{
  "n_layer": 12,
  "balance_loss": 0.000216,
  "balance_bias": true,
  "norm_eps": 1e-05,
  "lr": 0.0089,
  "grad_clip": 2.0,
  "batch_tokens": [16384, 32768],
  "steps": 7709,
  "dataset": "wikipedia_en"
}
Below are experts of layer 3 (counted from 0) of a mixture-of-experts language model. Rows are named router (the router's row for the expert), up (a neuron's input weights, with its number) and show model dimensions 0-95. Each number is 128 + 24 x the weight over its row's rms, rounded and kept within 0 to 255. Numbers have three digits each.
Before each expert's rows: "gets" lists some tokens that make up at least twice as much of what it gets as of all text. This comes from a sample of Wikipedia text that the model never trained on. Tokens count by the router's weight.

# expert 3
gets: "to ", "was ", ": ", "ed ", "as ", "by "
router:093118107161185112128136088152160120148110169137147134104148130118166088146101126124124113133136130149138129139163076104107130118116107070107151137143120119170114134122152069157166076100113118117171127121116146139121105106138124095097162130135133148114132131153148167161092102117116137115
up0:129102168084146124150131112095172096146089149129134164078209111165114145183050109134091147125131123106116117142132119119154108119150129140120145143140113126130113091129095124117161115154120118090147111120161127126169168144144153120111129131135145133146130141144130145108130123097139129129
up1:146142111172150094139137081121137105126160130144151149156118147112147098135105148165105141119117124116095116102142081138152118088108139109137156131174132122114138117103122063169118131120158108126128134121104073122133166114169155128112137156117156159154166107154132095115076107112143092114
up2:136129118160177137103145123150152153127144123162130126120160139097131128144135104109158151132117115105116129112084123150142155143118153134084121127119150090170139121089157093161176112169140090113169135103086098192129113148178140073100139137124122115120117131167133136122106112151155122119
up3:114121071152127127105121132110152119111158159132118192131163136101109122173160118125143144157133158084136137154120178176165137160117144157146149147151132133135129108118089154142176133088120144110107129113109145124110180131117151109091136100130138149166130157114129163089123125140156137151
up4:150088084155131136091110124160144130104105132125096124153122133104146118115127146132116166092133127147149098105120161103165069114119135113190180186084157147164167141129127114146137091139147110132134112121112115092109133142126155136138129110161163122132088123149121141145117117088122131164
up5:113111133149110088111179102144176092098145154152166159143114126119149097108114135138129135162132141139109165148160107088098110152133129097116165120091141132164136113173097173167111096118089111127104161135119147112118156110162147105152106149143156130096111117121165105108110135149145143116
up6:134157143138162109097109075101132123104118157107144116117163128125125100090135153125148084144152124143129178140128161086097121126125127110098113138177122121136116115102067130141115082154121106141165102080125094129118132139110141113105136088143115155137119133108114152088105107122189098114
up7:132133146164113139114152115112133106066088136158140120129145122084146103152117135134140105128101126160148122141123153167113145109129126155142110092163085161138082121143102151167109138118127110121194097124086135143100075115128136117129150167113145111114095119105140122121117095103171169104
up8:071115110106120139128141100174127166126146140143099140140127086116178158122149126089141159087091126119122164110151153108151133165142168151103149082141071116125118151119136133128175131128105153157149152103149142136132093107164109120106132102163098100126139130157141112165134104135109116125
up9:090098129113148100157146088126146103127105154171123109157127120140142115149116157118153136138094094144101169160137137172082136126103146110070128129085147122095121141147158155132155114118154153114129086120098118121105139174112154149144126135088133120174133171146122137121094110145151102162
up10:138146133139179135130161141104179135111140150145130112085108150114159104183148123159160126130098132132117161138156108112124157139096103125095157111149126116125115126104149113125183110112117124105108122145103153122137153116139075117141171167154075111129176117139163171136107144155113133157
up11:107101135158145151164113142116117109147125119114122133124107079116165077105077096147107155111133124124107140105096119105111121132143122092142164087133072120111131132114136128095131103114109130173135106116116136110150143129135150099108117123165141121118118077084183173181162130129105110114
up12:150143119137154121132170083143118115098123169156155138158132172133143106136157111103139165164102137172145173185144152108171152148143149139110155158150108127132137108105124138137149108117125127146101112081158115175127143128099168141123127166138153185115133114133147125143136158147098111138
up13:091126152153112165153113070158162112158077130144150184141173122112162132111100156112116095150117117111130144095109145113144133108118122143117122119090077145134118151107117138184115103112126156127160147117128158137140164132129115136093158139140130118120092139117184140136131131132139116072
up14:162122145100130124140087107173129123115163165101148146110109156117103125140176170088122120122131110125106151119112173108152094095145090160104122140154124124164118120109094117082129098143118126102154122121131117156120143103094148071086148105158105130131130124137174153163110138087121142129
up15:112112094145118102132150093129143071152174128131130162107124130090109142136085068126145136131145152127117139104151153115117130121153168108096158155116114099140110090104130110093124126100090114102134157147139091141143177125074152106146134105141089110146141149127131156150100107146082123132
up16:155128076165146110132137157141137104132134147166174105131138135087166121098134140054110125131100128138121145151086127134134130125120122134173107106159099149161164127121119187142119102102131148135200162101145121150124137140156105134135128142123148153102091124120149122129135128132136098175
up17:095136143189131101182160137154152136126115145110114151108147111127113099147119143117092145104108101067104136125128123138135135165140136126100181135139174096173143139134139108172123125117109088156142136101171118083112125113128165113114174143094105119114106111109147160144103117121138135148
up18:156118122138172117127130184133129122134165127160151145132140139112138088147097115127124122139164134109131163128113147141155150105135163096115093128117086149163109089123119102168117152117142110116139149153135085088127088179132123111086144122104142168103048124106127149158153122123138113130
up19:121157107104088116149142100170166125111098123131149123127118174145154096103144088135115160174115106144119171167150158111087101122158115167114186111119151121165116152144094107144165100110147108105153155091137107080140120116128110132096118108114135143103127153111136113147126119130119122096
up20:061073152118145144140133128126187141129103162126080124117139122120149154118102122143108121118145107112089081127123113122135135164149148153147120101079132125168135113180158156134097109153122122138152120124104084083126133145107134137155132117146112089151141113124149132139080143145086127152

# expert 2
gets: "(", "the ", "in ", "S", "M", "."
router:154133173097111135160164133116153131130113146111101112150128116170097157132115116136169119083122110080098121119143156140141136127140164136157088137139137086115176119165085114127125126128114134156139092107148155113161147142095164168144133121134156123170113142141142101112196141105132154105
up0:125090141123157083129162104154165064145091174123143124134124132159106128160120152134169138137136144127114144177133102150090158074128125101119107116161166164155108118103107167112140141125121088120147111149150138088144150147121132124141151134099161137117109120149090120144144168118107112135
up1:171174077101170138137146115141179114140140117122142124140147135165146152147157128127132114116117106132121122129074106134140137117084156112131127121100100147134113098180162128066126092118170100126112142125153146142164105130086127152101118132084109121116106144137177128141142107099141153149
up2:145104142133133130166166125155145127092162159125146082144156125127090144122147090158151099188135176116137146162106107145121096139084144149125109110122168134139097127124153143151155133118163120099142097094168127151154150136150160155155120190160146123118133148140109127100140128147111141149
up3:147115110113151152146101108185131123127156133138137159148157084125083131128118073139139133148128125136102146114108104148129113143129111139105132102087078151155124141109112095120128096135116131161139134117153132179129172154151111196174140138153144128145149138111146176172154131136109154154
up4:171109128112140105116154129120132076103133143149137109142156151126151139107112138134105164095115112129128122126118112123139155132162148131138117158103106137123167074124105108099112082085177134140148098103141064183092152114111101082141129136115150147146122147110155145146126104101075131124
up5:138144178166095152154101135082161138141134140158091122140140173132120127075138128182125138061118130117117152133141105124114143146137109133117102133081120123085164106112143100082144117155094111124143076127134091105146125122087124123136147166141145144157109125140117104122129146127097150123
up6:148190146114161104127169096124153122072105137129140104169135110153143171125134131151140142125109177122150132130165111080131118131155130161119151139119136119168098110098104082161171131113124114106135165129124133133159154145106141128120145134120182097102077135104126114087137141117130142125
up7:174143152144094148160137132142124135130079140162131107172105112108128104091151126127138102131121156149163127129090134113114110151123184121132120160118126076123097109127164143153125089091156075110110156109130113125128124123115183140128119147193102148144111109111125109137091151138111157129
up8:141119084167165123161161085135169132154151159102107126140135171141168162160134113108150137081137137124129155148109128142126119144141124120128129137115130124138131088132098162091149104152165066181120136105149166123142142136105131177122128123174087116168118129131131150115149128117149151132
up9:112124142125097118173138103143146130087108104168136118194133111148143162155145121152123154166103120123161148102100151135150095134148108116119148155101116145169114140134116127112121110102168154076110142141155140119128095119141130101135124111119165112186117166100174135115142127108071132106
up10:143168140115133104137106140122143141130147102131119111101140139096152137138079147171111058135126162137134090164128103150143141132150151179079123109134177128134145104074119097131119125128133133129159149097116126107091161148130127110135136119156160147116109143181094182106139122151120148147
up11:131133138131165130139091114071170100103080177131139083124110170119142121124132123132169107121127152118137135122125109118163134114138150124117157185132075134125121094178118069130117103132153145113139102116131153146157152133087115112138159129113134128126124122099136108116164103155082151158
up12:135115149164128117119112070151119111152105105087103109132070146137114115116117127094103152143139185123122148108154140165160093129145117087124134090117154148135137092110136137144120111124171122130103138127174129139157139125170121102094130106099087116103111097174098113103150147112155103149
up13:107142169100137118150156133113165101144063140092159132141119136164128153156145151167118153137115118134116119109129141150113161135126174135096100083149106100125104134125106101144110125142143129088089095101200117079165162108142137112111118102135128114137110152158119110129131100123132161106
up14:132125108120152123154122134132147064077136135130121099191133115110141160170104127150106116091146155113119165129121140139126111119119154116138107142148143143092107141115120160153175143126144153113128138081135152105132131137109154111118118105096163116134071091151159081140141155119126191136
up15:157136122130160101167156100103126118119180129119104122175140147140157109133149137125116132094103166138104103113109168112178121144122128123114151133067145119132110096128127080142142102111133135117165113141140143101106146100098119118153169139133071144153125165123163152131105106153144100076
up16:132188191122139121145167129115151135130148115125158102130143116131139113157097119112135110116134108177119130156149123142127061126147102126100111133120181104099110090096095164142134182102127105151133101136120107147120140147147147140148148193106127135123141118152113115140104115180125131145
up17:104138100130177152134109080108162167142127142106115116121121143098125146164099078126107159144126119156174138142153118150150126155164116139076135131143081174143116118121113082122123097142139145138093135130155121100110129099081082120134142113128125119125103112088128092104169112117092123129
up18:155127111090099104127152167132159122113090130111140078175105104161093153130159117094129106138132159137090171139116090148135091131099140127109099127130096138100141107101132115090144163105156119142115114106145178086128139164116141152142118129130123124120085103141140125159167100114146149169
up19:099081123144148149130120118122111117143122118136097117161151139141113131156144148119133107088124184103139118070135148120125128115159124134088140134132122144115116180123129088146127116085126166104165136095137131095147114186135135129115123128142171094187158176077139159116104137146113119116
up20:174122102117147128167139133147142143125138155136127112148111159147080150161148126119132128136085133144106142143070167114167120135156099176122150164124113158138086100127125120125136102107106144154157100123171122129177139127089137113133129117130137079115157126102114099189114132151085152132

# expert 0
gets: "\n", ", ", "\n\n", "- ", ". ", "; "
router:120141163082092142134122156100145134129112130130137143113120112125065161132124157133157149092105087136151138098162125128154151115103170169155100124124150109122186121167112152141100153109103141136099132162150120131153151126141154166129079142120105111158173115079118132124153126107156124143
up0:110120085145135126136130118144095072158113121139176107128087128083109146145160109122134120124123131147154069105100096118138106130135168152144119140122167105142145099127134119114123120120108069120145085132103154110141104125115126130083108157129124115114106134088163097152126122149063109169
up1:130151132142149143093065151122132120128125101160139095120164154106105134180166069127164105111101149140135128082113096111111108120132161187140101137114129100146119164139120146148148141156125153164135116084112125134130152099125119126105146142163159121100103087129136130089150165115120135135
up2:104166124142139095140108104099130129099127149099125115094127149129068085177117077125132110092125130107100166132115080097119133135116158138109111100127113142114077119165151089080098134075143119131113088133127135142170166128121146076139152116145112125148129118137103139143147128129136128122
up3:183128135145132119109125109126128096172146124109158185116140123167125131155154139130113091115090111106107112119143133142188125159158170097104146142065114071129100141142133152091120149150098131118133131148137087154106113139125133112132141121138125141150123078105110149152087108145155108120
up4:166151127108140141168133131144135115133139115146133112149080116100113141168168153121136092117115107172082193120148074162122111127111120144110126087124108148134093137150126086125175152130124158103086173085128087109143118153140117116136153132119124144156122090126128148117130167123130111114
up5:142142103140103106120079145110135074164110137136127168160169146149110118122101155151156170165114112127130123117097080130105144136140162128125109119141122148136158116142140110081158112156117118101152091158156121096154124158115139149162096134104127088122124064085118121102128127131139166117
up6:166146167144120131114101124099157119102111142158155165117155102150088126122153188145141145137123138151106156102130134122132152101101127102086130126098142151144165119093105160114146132123123103110126083163110121137178125127094126103086151112114117106134152157090120119095119120114087167175
up7:107164189098147157105083110119149143140105131162111134132170122162130119125105164148134155100121135136099117160136168129122107134145105122109122118109111159102129131153142165093118100113173127132128125161171128135157164119126106103138177172092130117174163122134120134123155111083095149112
up8:100164099126124149094102140148163153142105154144147126121075131119116108109116167140119142156088117127119130139200141142180086147118153133124134124124105151131124118085128152185157150124104105123132130116149130128134154105132154079124082125122151133113136122113148172091124126130101188142
up9:151180122149153100141130156131155153132150115129137124162136109121134145137171183121173103135122134139121107167127127153132129117125159159137117149176127107069116097087159111155121120136146077094136133113146149087156084118166113099139093129157121121120136118127139161094108115120157176130
up10:126166141151120120137137182141154100073141094103097138101102139148156123130123132119149110124108180143154132117150078129133107126113077133136088092119173113109131118105148124155138130131072114097124136089125141079157136117159105120122144142129105090148166110149153115138146108168155151131
up11:080112115149157131119121154140122147120116146115112107154090105122064106182100138127076144110101078114115136116193102127154101167135134164131130108123119146140121156102145148138138152112128118095143132126105120124133145149170110120142115116132106138148121071098120142125150108093114188124
up12:109152163154144089121135095125124094186145154148123125114152112171107142140092097134117090132108144121107154109156170126146145135093100159120116150153158123182123140121104150148135106121115118139151136080127123111169170096136159139092108094115170140157109151106110146147147106131156108154
up13:102155105130146134105119116106154086150119124157098081079122152169108167113140101108153153099092159144126085139161148153160114129116161148148186144131160183155162134115125117127109151109172108128131158129097098131146155134148138119131146132148131142111162127159150120100097125141120137157
up14:086145127129109140094124163152170155128129130129155172128124122097099108125136128104135110113128116146122118120113136166120142114156122143132097144186124120128130150137090111179152141126153178077137109074161116132132098129166109085138128162186123136113164097138162165158126105127140102131
up15:154140079134145139120153134137122109108129093113147118129136096123130123121141121124141095146063135150149130146128146142092086140136151131163135163175190132163129144172160144141150153127156129115085133126144117119146160078119160091174149168158105101120104162104148104122145133130124151151
up16:129168092128138098092082076109117148114092143105180126136109109128105159133097116137110118128093124139136127113142133120127106119177091084135100122138176149131099104119146137134102130121146134102099089125099048080114147130121101131105135142136131106128117128089126125163140101108146102113
up17:097114106101150133104119131142166102092139108136144091140105161165101106105126154123175136105137109159109142096123138147115099148119165132115167135128147096144146123177152140169158116132117100125145110137146111162172159179130093085138137145102160160130119131102160145177111115123152119159
up18:097147048121129162118108128171058116136158109166151148149121152147129133106116126124152095134113092137100109108117120132152117118141097139146152140102117147139122079153124156121156131080104126122119111107105085119119115152127107083089118102098109103128127159132123158132121108145135082149
up19:138126152105109140129155119140128137126104100094111137145132109149085117139124170112166165124126124150128160131146097106144114083108168119169105084150133178145133099123166107137153102107118074133129085069142149135097097129161136163090086149108154128096155126136121133133130112147125094131
up20:128176105130132155119126139144114156161143163126158117114119103160082131117105177103127074114156130136108136103159143127148077113114091078143169108083104117094130140093105140134125084072124105129163096109138106131148168115132122124116134141115117156153151133116160119124145111102140115155